From a checkpoint of a small mixture-of-experts model trained on Wikipedia: 11 layers, 96 tanh GELU neurons an expert.
Below are experts of layer 2 (counted from 0) of a mixture-of-experts language model. Rows are named router (the router's row for the expert), down (a neuron's output weights, with its number) and show model dimensions 0-255. Each number is 50 + 15 x the weight over its row's rms, rounded and kept within 0 to 99.
Before each expert's rows: "comes before" lists some tokens at least twice as common just after its tokens as in all text. This comes from a sample of Wikipedia text that the model never trained on. Tokens count by the router's weight.

# expert 49
comes before: "s", "ing", "ed", " of", " on", "ric"
router:43 29 65 60 50 54 30 37 64 53 61 66 32 48 40 52 57 51 60 64 36 73 63 58 29 39 62 47 59 57 66 59 46 37 39 28 43 53 92 44 67 56 36 41 60 73 67 36 67 57 53 59 49 30 47 80 45 39 50 53 48 52 59 50 56 34 35 84 45 63 57 41 61 59 57 33 59 48 33 32 39 60 44 44 52 68 64 65 50 37 12 73 55 32 30 36 09 56 63 58 44 45 59 42 49 68 57 46 46 42 31 54 44 33 51 50 70 44 30 56 29 52 48 58 33 48 86 90 51 38 48 38 44 42 65 54 39 61 38 53 99 51 32 57 37 76 68 43 52 38 55 49 43 31 44 35 66 36 49 34 29 68 64 62 38 42 67 48 55 58 45 32 33 48 45 31 33 50 28 63 70 51 70 60 35 35 28 99 76 66 39 25 55 49 56 61 61 48 79 34 66 58 50 49 42 57 60 67 43 36 45 59 84 43 99 59 47 57 62 53 41 39 55 60 47 31 46 35 50 60 46 66 52 39 49 16 51 66 59 52 46 60 40 54 74 36 54 41 44 60 29 69 69 42 61 54
down0:74 49 34 42 55 37 45 70 27 24 43 37 70 57 69 54 46 26 58 30 37 62 55 73 51 36 33 56 63 40 40 44 64 40 62 57 78 59 45 75 42 51 57 36 67 82 47 79 44 68 55 36 49 34 71 59 35 47 77 57 57 58 51 23 49 62 65 36 47 48 52 38 53 52 71 65 54 11 37 60 43 56 64 38 59 47 45 66 29 38 47 44 33 74 25 56 72 48 56 47 63 57 46 34 62 87 55 69 24 57 64 49 41 43 37 56 49 29 58 40 45 16 44 84 44 46 48 63 54 68 61 63 59 69 60 70 61 29 65 34 46 58 14 44 41 69 46 61 47 51 59 66 43 43 48 56 32 43 44 43 47 56 63 55 55 69 35 77 65 53 27 54 48 36 92 60 70 48 72 48 45 43 60 77 36 73 66 52 26 41 53 43 74 22 51 37 64 54 68 51 30 71 51 49 74 37 59 28 57 15 85 51 30 26 58 52 61 76 55 50 78 55 41 44 34 61 68 42 42 76 58 51 59 49 46 26 53 41 46 73 59 66 60 84 51 62 73 36 53 18 39 43 38 60 39 49

# expert 32
comes before: ":", " reference", " of", "ed", " listing", " |"
router:46 50 58 47 59 59 69 16 57 33 46 59 43 39 60 49 66 65 58 61 50 83 59 37 32 44 56 50 63 46 58 43 43 30 26 34 24 62 70 38 75 65 33 46 46 38 74 62 71 73 25 28 25 53 39 65 53 32 26 54 57 67 76 44 65 35 39 80 61 65 61 26 52 71 70 31 56 63 21 42 47 63 50 66 42 58 53 57 59 39 31 59 58 29 43 49 34 63 55 68 43 40 65 21 68 70 62 31 43 63 26 57 33 37 41 50 81 15 51 50 40 58 55 58 59 35 55 58 32 59 56 35 42 26 65 52 18 67 59 30 80 51 62 47 35 52 44 53 75 47 21 43 33 25 38 31 69 50 38 41 31 67 30 65 40 36 60 69 25 54 66 49 43 38 49 64 47 61 31 57 65 65 42 59 27 39 27 79 59 62 44 13 57 32 46 36 43 32 62 28 73 63 54 51 51 54 62 67 36 31 26 60 82 34 68 69 45 36 73 48 37 32 61 51 38 22 55 64 36 68 34 55 45 63 34 47 40 64 68 23 35 47 59 42 56 41 58 51 58 48 37 47 57 34 55 65
down0:55 57 75 43 39 45 47 62 51 59 55 42 53 61 44 46 58 28 24 46 68 33 45 39 54 65 23 48 57 54 32 66 55 45 59 76 47 80 31 57 22 57 56 50 44 64 43 49 66 44 67 46 67 32 41 32 63 51 47 50 52 37 50 38 47 71 55 29 52 53 57 73 50 65 59 43 30 53 54 71 54 20 38 28 53 42 59 57 59 60 57 29 16 59 58 15 71 53 47 27 50 62 45 62 46 39 38 57 31 45 57 54 51 46 65 52 60 30 88 49 68 77 54 36 29 42 08 49 30 40 17 44 68 56 29 40 26 45 79 44 50 59 35 67 52 30 51 49 60 50 58 50 47 41 62 41 57 79 65 51 33 43 55 21 70 17 60 46 72 25 52 40 36 71 76 52 44 34 89 23 63 54 46 37 39 68 69 62 45 41 61 44 46 51 31 52 58 72 57 68 55 32 45 54 27 52 61 65 41 24 31 84 17 53 31 43 70 49 36 54 53 62 64 53 14 73 63 58 36 41 21 58 59 17 60 56 47 53 65 53 83 75 38 29 15 57 46 46 54 59 45 46 50 44 47 45

# expert 16
comes before: "-", "|", "=", "The", "\n\n", "In"
router:51 71 37 56 32 40 44 73 36 56 28 37 61 50 62 65 45 69 51 64 70 40 23 70 62 72 70 58 36 18 63 36 67 39 48 65 49 56 46 64 46 68 56 61 31 56 44 61 45 36 43 50 47 65 62 23 63 66 75 60 74 40 37 45 59 63 20 47 42 32 46 51 52 64 46 62 71 36 68 61 58 37 59 28 33 50 55 39 61 66 47 36 55 59 31 69 58 35 59 45 56 23 34 51 46 53 35 56 53 73 62 80 64 71 51 41 44 36 22 23 59 66 68 45 64 63 65 40 47 51 33 53 47 54 49 47 58 27 43 30 55 32 74 70 69 70 37 49 67 69 61 26 54 68 49 73 42 44 68 53 14 47 36 47 58 26 31 28 55 26 43 20 61 47 57 51 36 60 61 26 48 28 25 34 51 61 46 62 17 47 52 64 66 78 56 53 67 49 50 62 33 30 71 60 63 61 17 40 66 46 51 30 37 36 50 33 42 29 42 53 34 66 33 61 30 63 76 68 61 36 52 46 34 80 66 13 52 64 25 41 37 50 72 37 22 53 51 43 37 32 26 55 80 63 69 45
down0:46 41 77 57 55 58 59 41 70 48 57 38 61 81 61 38 43 63 75 47 49 53 52 29 49 53 27 58 41 43 49 59 44 52 44 31 42 38 52 44 47 44 42 48 35 37 15 48 45 14 61 36 21 38 63 66 61 69 72 57 19 51 52 29 36 20 02 69 51 63 42 45 55 32 69 39 45 71 46 47 61 35 46 52 61 62 60 58 59 52 49 49 51 66 69 41 51 77 33 54 57 68 50 19 58 68 46 56 90 40 58 31 31 76 63 40 38 54 65 32 58 71 51 50 50 36 68 04 75 48 35 59 58 18 45 35 67 54 54 23 60 44 37 47 48 52 37 27 46 55 63 08 36 61 23 66 34 33 56 60 52 63 63 19 43 52 42 37 58 59 46 58 24 55 43 24 49 73 57 45 82 37 62 52 65 30 51 48 47 50 38 33 45 45 48 61 72 54 62 48 62 33 66 62 39 45 47 33 14 50 37 35 42 46 52 62 56 38 40 79 55 47 55 41 45 65 27 40 77 51 59 43 56 54 59 69 58 96 51 54 61 36 45 69 47 47 46 47 44 62 23 38 75 30 41 66

# expert 57
comes before: " the", " a", " be", " his", " its", " an"
router:59 70 37 36 42 38 62 48 25 58 41 41 53 60 56 57 35 54 24 57 67 45 31 52 52 48 70 52 43 74 69 26 59 29 53 65 36 68 44 62 65 48 71 53 93 45 31 48 34 47 77 55 38 57 43 54 68 54 77 62 43 53 26 55 42 60 28 63 60 61 49 64 53 45 36 64 41 43 65 61 63 37 53 45 46 58 36 43 44 65 37 20 69 55 76 75 57 31 84 45 49 09 46 70 26 54 36 26 64 66 51 71 70 58 46 31 33 51 33 29 64 37 59 27 67 69 64 44 62 66 41 73 33 57 30 44 49 55 35 43 58 34 77 70 52 58 58 49 62 54 65 39 68 55 67 48 35 48 55 67 41 33 41 74 63 38 47 40 54 31 48 20 60 60 62 25 33 76 67 47 38 30 44 44 74 57 41 52 26 40 56 71 35 68 62 46 69 71 80 66 40 53 51 60 63 61 23 49 84 42 51 40 36 53 07 35 32 74 31 62 44 70 26 70 37 26 65 63 55 50 66 34 36 60 51 49 53 52 53 44 28 53 77 38 42 62 24 37 49 29 42 63 59 68 55 44
down0:60 40 31 44 45 52 43 35 58 40 49 51 27 39 06 48 55 57 64 38 54 60 47 81 45 60 74 36 53 66 46 41 73 31 34 34 32 38 58 66 43 57 50 35 52 61 62 75 30 49 76 38 72 41 61 36 75 65 44 42 48 45 57 37 62 31 58 40 71 44 31 53 46 44 49 34 71 35 63 38 47 66 55 90 44 45 51 43 09 64 83 35 54 14 61 38 34 69 49 37 46 49 44 56 35 43 24 45 33 56 53 64 45 40 37 30 88 63 74 74 35 24 54 67 55 66 63 58 47 40 37 50 68 35 65 41 37 56 47 37 44 47 51 44 57 45 44 44 61 63 63 41 47 53 69 27 26 13 49 24 62 57 31 62 51 75 32 43 51 45 42 59 68 72 46 70 77 77 47 37 69 59 40 65 34 25 68 51 64 63 42 39 66 59 60 48 71 63 55 48 38 21 47 55 61 56 71 62 70 51 49 54 37 34 46 39 60 54 71 78 46 32 45 84 56 53 46 50 46 24 75 42 43 74 42 33 60 57 27 65 47 47 65 30 63 64 14 44 57 30 20 60 46 51 49 69

# expert 35
comes before: " the", "=", " to", " by", " in", " a"
router:73 69 37 24 39 56 51 54 39 68 43 44 47 61 33 56 33 68 39 63 54 41 41 65 53 68 53 66 28 59 60 19 69 46 46 52 20 64 44 63 58 56 63 32 50 57 36 39 36 48 84 70 34 45 53 19 70 71 52 56 62 40 38 43 30 60 45 67 62 39 50 48 54 59 35 56 61 46 57 44 70 38 65 47 27 56 35 34 45 56 41 58 43 34 39 63 46 39 98 47 55 27 37 79 30 45 36 28 61 64 49 77 66 49 44 40 38 79 34 32 51 62 46 40 87 61 77 61 36 58 32 55 38 62 33 35 52 42 26 46 87 24 68 69 62 62 44 54 56 59 67 37 63 61 63 68 52 45 53 50 56 45 45 59 49 36 39 36 53 45 44 37 64 64 62 67 41 68 56 36 75 33 71 36 63 41 27 61 41 36 53 62 38 64 62 56 63 73 59 69 40 21 73 60 59 70 37 38 73 32 48 42 59 48 25 35 24 49 39 36 37 67 36 95 40 28 71 53 61 41 56 45 32 62 63 34 66 48 39 35 25 56 60 39 45 54 28 47 47 48 34 88 82 65 77 44
down0:55 49 84 28 65 39 50 32 40 50 69 54 35 62 42 37 58 46 64 63 67 42 66 65 60 63 56 52 64 60 82 61 32 40 66 57 49 42 41 64 39 49 55 33 36 67 22 45 55 30 47 52 53 46 49 14 65 51 72 42 60 47 50 58 56 62 48 13 75 70 56 48 55 75 70 32 35 38 65 61 62 36 47 32 34 57 53 46 48 51 43 55 54 54 49 49 47 43 79 50 62 53 71 53 49 59 41 22 11 31 40 47 63 81 60 73 51 61 32 59 37 63 62 74 33 16 54 58 50 31 63 22 50 40 38 82 67 23 40 38 33 47 62 46 55 43 57 46 25 40 70 44 53 39 28 82 56 71 58 58 45 48 45 52 61 56 74 42 46 25 39 44 28 35 51 73 44 56 36 49 42 54 56 20 33 62 60 99 54 26 35 56 58 34 37 55 51 53 56 41 60 46 57 46 35 80 55 51 37 60 75 49 35 51 24 64 43 29 30 76 47 28 75 37 60 18 77 52 30 46 52 64 52 36 62 29 49 46 65 58 47 36 66 46 24 50 61 74 42 28 57 22 62 26 50 38

# expert 11
comes before: " |", ".", ",", "–", ")", "°"
router:64 48 52 42 41 37 53 63 32 63 29 45 75 65 37 62 47 20 44 49 58 41 33 52 65 68 43 63 60 44 68 34 64 50 58 46 40 62 72 49 52 48 57 56 77 66 51 28 44 47 48 50 47 64 43 22 70 76 31 14 62 49 36 54 29 52 44 66 39 48 18 71 41 52 35 56 61 34 56 70 60 35 74 54 40 42 37 37 59 60 43 03 61 56 37 48 41 35 66 84 67 57 37 51 43 43 38 47 49 74 67 69 58 65 45 48 51 59 41 28 52 61 51 50 47 49 69 46 43 64 36 60 23 53 24 27 68 50 61 27 39 34 38 52 63 46 53 67 84 68 66 66 62 57 53 58 37 28 70 85 64 45 31 60 79 29 35 41 79 60 31 47 65 66 66 37 52 61 74 37 63 41 99 38 47 45 71 71 56 32 71 56 60 51 63 51 81 67 60 59 35 49 40 43 61 57 28 48 69 29 50 42 44 66 39 34 41 74 34 50 62 62 43 65 31 36 47 73 64 43 55 30 47 60 74 50 52 49 44 38 51 31 37 53 39 68 39 50 25 25 45 75 57 52 53 36
down0:53 65 33 33 34 21 46 60 45 53 51 40 48 74 65 64 26 74 55 60 48 50 52 42 65 65 47 55 47 30 62 38 40 76 48 60 50 66 36 60 46 53 64 50 30 30 21 51 70 37 76 50 70 47 22 27 48 39 59 59 59 49 38 53 60 42 51 85 40 35 35 48 49 39 91 23 47 76 76 45 82 51 62 24 48 62 48 33 34 55 47 55 22 56 57 66 55 53 61 39 34 22 80 47 40 53 46 68 48 31 48 55 42 53 43 41 71 13 26 43 48 59 30 66 73 60 77 61 52 50 54 65 84 28 23 40 47 56 38 50 50 62 65 69 65 48 18 49 37 47 55 72 69 54 27 44 60 47 48 70 69 41 52 66 59 43 70 52 42 35 58 46 50 34 59 39 38 38 70 31 54 61 57 64 65 49 65 48 72 50 32 78 53 70 45 71 47 40 55 44 34 59 70 62 52 44 57 41 67 70 45 19 54 58 50 33 53 43 56 56 50 78 25 55 58 42 50 43 61 74 28 35 28 72 46 52 79 43 51 64 50 00 31 64 40 54 56 49 43 25 52 67 49 72 51 56

# expert 21
comes before: "s", "ed", "ing", " of", " to", "d"
router:45 55 62 16 57 54 56 43 42 41 37 51 64 60 49 48 41 52 54 45 41 52 40 52 40 55 55 78 29 06 59 55 76 52 59 32 39 68 60 63 54 49 54 00 58 81 33 71 61 64 08 50 19 33 49 60 39 59 18 70 47 36 44 55 57 39 46 41 66 42 61 58 51 49 48 45 48 34 63 66 52 67 63 57 45 58 46 58 46 45 71 48 37 10 64 35 47 57 46 58 59 46 38 39 42 57 49 52 62 45 33 66 51 52 53 63 66 48 72 52 36 55 23 57 22 56 46 63 11 63 51 58 29 48 69 49 66 63 41 53 78 36 54 63 54 74 55 57 45 38 33 33 63 60 30 45 67 83 73 61 65 46 48 62 37 50 67 57 93 45 44 59 20 49 56 56 57 77 33 77 74 45 32 60 51 33 55 74 46 56 45 28 34 49 62 23 24 56 67 50 66 62 62 49 58 63 20 46 45 53 67 48 66 21 87 47 67 19 49 41 43 39 47 66 63 48 61 44 45 41 55 52 55 57 68 33 62 47 46 31 38 72 28 82 63 40 53 60 34 50 71 65 39 44 64 62
down0:46 47 54 26 28 29 69 84 43 28 35 36 36 66 40 40 35 46 38 41 66 57 50 39 41 53 71 62 43 35 70 56 55 39 69 40 51 55 44 31 56 56 60 48 31 49 27 72 57 69 49 61 58 41 56 52 63 56 40 55 60 21 55 71 52 59 47 25 55 37 44 57 52 42 36 61 63 42 52 36 52 44 54 60 50 49 27 38 39 39 85 91 62 43 91 44 50 26 80 52 56 61 66 55 58 51 57 63 30 40 59 61 34 51 52 50 34 39 65 70 52 81 73 53 19 50 67 43 55 54 74 66 55 42 30 31 58 44 40 52 21 10 49 85 61 44 25 51 45 55 44 41 90 49 44 54 58 43 52 53 36 91 53 64 53 33 63 13 37 37 48 46 58 36 69 20 39 42 53 41 52 24 40 42 60 61 38 78 37 34 68 45 44 44 59 49 31 54 36 64 42 39 76 79 70 58 64 35 33 61 66 28 41 52 43 45 47 17 60 51 51 73 51 61 25 43 69 67 55 39 71 76 50 56 47 34 52 62 22 43 55 75 73 61 63 36 40 66 51 30 44 52 59 36 50 32

# expert 42
comes before: "|", "=", "-", "\n\n", "The", "In"
router:50 57 36 40 37 40 57 72 44 65 31 41 51 59 59 64 35 62 45 66 59 45 31 39 65 67 46 60 34 35 42 32 66 30 55 47 28 64 63 73 47 56 56 69 08 49 28 47 46 42 63 69 41 56 64 65 73 66 73 56 58 41 30 30 52 57 22 87 47 35 43 42 54 76 50 52 75 45 54 56 65 29 61 42 32 54 48 54 65 59 66 13 46 57 25 62 48 46 43 44 60 17 35 69 26 37 41 52 67 74 58 81 54 56 43 30 44 38 34 37 53 68 50 38 56 66 66 48 35 55 35 63 57 61 53 21 57 36 50 27 60 32 61 76 57 51 33 55 66 68 56 35 39 64 49 63 39 55 59 39 17 49 43 52 50 25 38 38 59 35 46 20 64 60 59 39 12 72 66 38 50 32 44 49 71 63 56 60 17 46 64 61 48 81 54 70 56 60 53 62 46 34 59 56 71 65 28 41 50 44 40 32 36 58 58 40 26 35 50 54 44 70 32 66 19 81 73 52 65 41 64 41 18 91 63 40 70 64 30 50 32 42 48 51 45 48 44 31 38 39 32 66 67 53 57 35
down0:62 43 42 52 32 52 59 49 77 82 29 48 42 30 63 33 38 40 99 29 64 54 53 29 55 67 34 51 35 65 58 18 37 59 41 50 49 23 40 37 70 39 71 46 76 44 44 68 36 28 78 19 31 43 46 15 44 52 37 37 38 46 28 57 52 49 57 58 62 65 34 52 51 25 69 50 41 42 43 56 51 56 61 41 55 56 54 76 55 58 62 55 35 31 60 36 50 55 50 30 30 43 39 98 59 77 51 42 45 44 76 67 60 45 74 47 34 49 41 76 49 41 53 78 50 46 43 34 61 00 55 43 81 54 43 34 26 52 65 66 39 31 44 37 43 43 36 57 44 35 52 30 54 39 50 72 57 59 45 57 43 25 59 33 44 35 30 16 46 42 37 47 49 73 51 54 59 56 56 48 68 49 64 55 65 37 53 43 79 41 24 30 41 63 66 33 41 45 50 87 26 41 56 61 39 60 41 47 63 36 43 51 56 59 47 57 63 54 30 63 32 53 45 45 59 37 56 32 26 51 54 47 41 66 43 59 46 02 51 71 38 68 40 58 33 44 50 32 36 42 38 56 58 41 45 52

# expert 0
comes before: "\n\n", " The", "\n", "  ", " In", " He"
router:49 42 52 34 36 37 59 56 38 65 36 36 35 49 43 73 38 44 35 66 58 38 33 37 60 74 55 76 26 27 56 29 53 28 67 59 24 59 62 65 59 59 48 31 62 44 38 40 43 55 80 76 31 52 45 50 63 59 77 55 49 37 29 37 36 55 28 99 48 42 44 55 53 71 40 61 72 45 64 41 55 42 53 41 33 59 23 51 33 57 34 19 56 47 68 70 64 40 54 66 49 31 39 74 18 39 47 35 51 67 69 69 60 59 38 29 42 37 33 37 66 52 54 34 66 74 55 58 46 78 41 64 40 60 41 28 46 55 38 27 59 27 66 76 54 62 60 46 67 61 48 28 69 63 55 55 59 65 43 56 39 50 30 78 60 41 42 50 49 36 41 19 62 61 67 62 11 73 52 40 52 27 45 48 62 56 61 61 29 27 49 57 34 63 54 75 57 65 80 54 37 31 52 46 71 64 40 35 52 39 53 37 45 57 73 31 23 49 44 47 56 74 37 68 32 52 69 60 60 42 59 42 16 61 61 63 73 61 34 34 27 71 77 27 37 57 38 38 47 41 37 76 64 64 55 35
down0:67 75 31 30 57 49 62 71 39 62 13 60 70 39 02 32 37 49 67 42 30 68 26 53 47 33 58 38 61 50 33 48 41 72 59 57 57 32 51 70 76 75 49 49 24 54 75 56 51 45 31 52 48 48 40 55 30 68 51 60 47 49 27 12 49 45 37 61 57 49 46 40 52 50 27 46 61 83 42 49 52 63 39 73 51 43 49 33 37 46 64 48 58 56 48 64 54 49 61 69 34 46 47 62 71 61 45 45 75 54 46 47 75 58 48 54 80 26 47 26 51 66 37 60 63 28 69 61 55 56 23 24 59 65 55 43 38 55 29 82 46 39 24 40 65 47 29 67 50 12 61 56 50 53 28 40 70 57 46 74 64 37 56 38 36 59 57 53 35 44 53 37 44 29 45 77 44 74 47 77 55 43 51 36 39 40 63 62 37 43 41 24 51 45 34 62 45 52 51 84 45 61 44 48 68 56 56 39 42 38 59 64 83 57 74 49 40 38 56 80 40 49 47 67 68 60 98 44 36 50 51 70 53 23 52 38 50 29 27 54 46 34 48 28 81 48 73 65 59 42 61 43 26 61 50 34

# expert 12
comes before: " |", ",", ".", "–", ")", "%"
router:58 52 44 53 37 47 51 49 29 68 36 35 63 60 33 68 39 00 31 53 54 38 34 68 38 64 63 72 61 55 67 43 67 51 65 56 49 57 52 68 60 52 53 36 50 55 42 41 37 47 58 64 30 63 68 46 60 71 62 45 46 51 37 56 28 57 47 97 48 36 47 71 47 48 34 59 60 41 55 69 59 42 68 47 51 40 29 40 71 53 41 19 30 63 66 71 54 36 49 62 59 61 39 63 38 39 49 51 55 70 63 69 67 59 51 62 55 60 45 36 64 55 45 33 39 72 60 51 49 69 40 62 35 47 23 29 66 60 50 37 22 32 53 63 62 38 30 61 69 65 56 57 69 56 55 63 52 39 63 53 46 39 36 59 73 19 22 38 61 46 41 42 47 61 62 00 59 58 66 47 54 30 82 56 60 63 93 63 45 31 57 63 38 67 78 57 47 72 65 65 36 28 35 59 66 72 32 35 63 28 55 54 26 73 16 33 27 48 41 42 51 69 34 64 45 53 63 68 68 60 67 31 26 64 63 84 60 55 48 35 41 42 52 35 48 70 37 37 53 35 51 61 71 59 67 38
down0:47 65 30 72 70 28 56 50 37 32 50 49 64 45 42 38 59 35 50 24 63 26 52 48 34 43 56 51 72 52 50 15 14 32 29 43 50 34 58 73 34 67 41 53 53 40 54 46 62 53 47 36 76 61 62 48 53 56 64 51 69 37 58 65 38 33 57 36 48 59 67 77 48 74 13 47 56 30 65 62 39 64 72 33 57 48 49 69 82 31 63 75 47 39 24 58 60 67 39 47 49 60 56 39 43 51 44 62 44 74 34 58 67 40 61 31 69 49 45 27 87 80 70 07 25 59 38 56 65 53 23 40 44 35 57 70 68 30 44 53 41 53 43 39 40 65 62 49 37 32 67 48 65 42 64 34 25 31 49 54 46 62 71 42 44 59 34 37 52 55 63 43 48 49 27 58 64 59 52 15 41 33 34 53 45 47 36 31 45 81 32 42 71 48 48 26 59 49 24 57 47 56 26 56 18 52 28 48 64 75 85 82 55 35 42 58 68 71 47 60 44 50 71 54 55 37 48 63 60 16 53 73 76 76 49 33 33 59 67 56 47 58 34 28 46 48 51 57 42 49 61 43 49 47 50 39

# expert 29
comes before: " |", ",", " (", "\"", "n", "%"
router:63 72 35 46 25 29 39 68 30 65 33 36 55 61 34 68 37 56 41 69 59 42 42 61 64 48 71 64 50 57 76 33 56 37 50 58 15 69 39 60 74 72 57 21 50 65 31 47 40 41 63 59 42 58 48 43 68 46 63 50 49 43 34 53 37 47 41 62 47 30 47 76 49 77 29 48 74 36 64 44 71 32 60 53 47 45 27 42 52 57 82 24 52 70 68 66 53 35 43 70 49 45 41 78 25 31 42 34 54 60 73 75 75 59 44 36 35 64 20 26 74 59 50 36 22 71 68 39 58 71 23 63 39 55 21 33 54 32 35 27 32 32 66 67 66 55 58 69 64 68 62 48 58 56 64 60 26 39 65 61 46 16 32 66 59 35 47 25 53 36 36 40 65 58 68 28 48 66 63 45 43 29 60 48 64 71 43 58 32 43 54 64 33 79 74 58 56 73 75 64 44 41 56 59 73 64 46 51 54 31 73 32 48 51 42 40 25 58 45 35 58 60 39 41 36 34 70 61 55 50 68 31 27 57 60 52 72 59 48 30 28 58 47 24 37 47 31 56 53 38 53 58 44 51 50 30
down0:66 32 54 85 56 15 69 28 82 43 39 31 54 48 72 45 41 45 48 70 37 39 36 45 54 38 35 53 41 43 41 66 58 23 39 65 44 33 30 61 78 47 41 22 54 39 54 59 21 33 50 51 45 24 59 53 60 27 58 73 46 74 44 61 57 28 15 27 41 67 47 46 69 65 52 45 36 52 53 36 42 48 75 75 46 70 48 81 43 58 39 65 48 83 30 38 36 66 41 57 59 30 43 48 20 61 68 41 61 69 52 71 64 61 56 60 44 53 71 58 83 47 65 14 48 60 61 55 57 71 56 65 49 23 58 48 30 50 29 63 38 54 58 89 22 67 54 53 54 46 37 67 48 41 50 52 68 33 61 69 37 59 31 49 43 57 72 73 58 75 38 51 47 55 53 74 39 38 62 64 52 21 24 46 52 47 63 34 66 60 41 76 51 63 47 44 38 81 50 57 66 43 73 45 49 52 37 46 50 42 57 44 54 50 65 65 51 60 63 32 40 46 38 85 48 52 51 32 33 73 53 66 65 71 44 32 67 72 58 34 56 18 64 53 53 43 46 31 50 24 67 75 52 61 60 43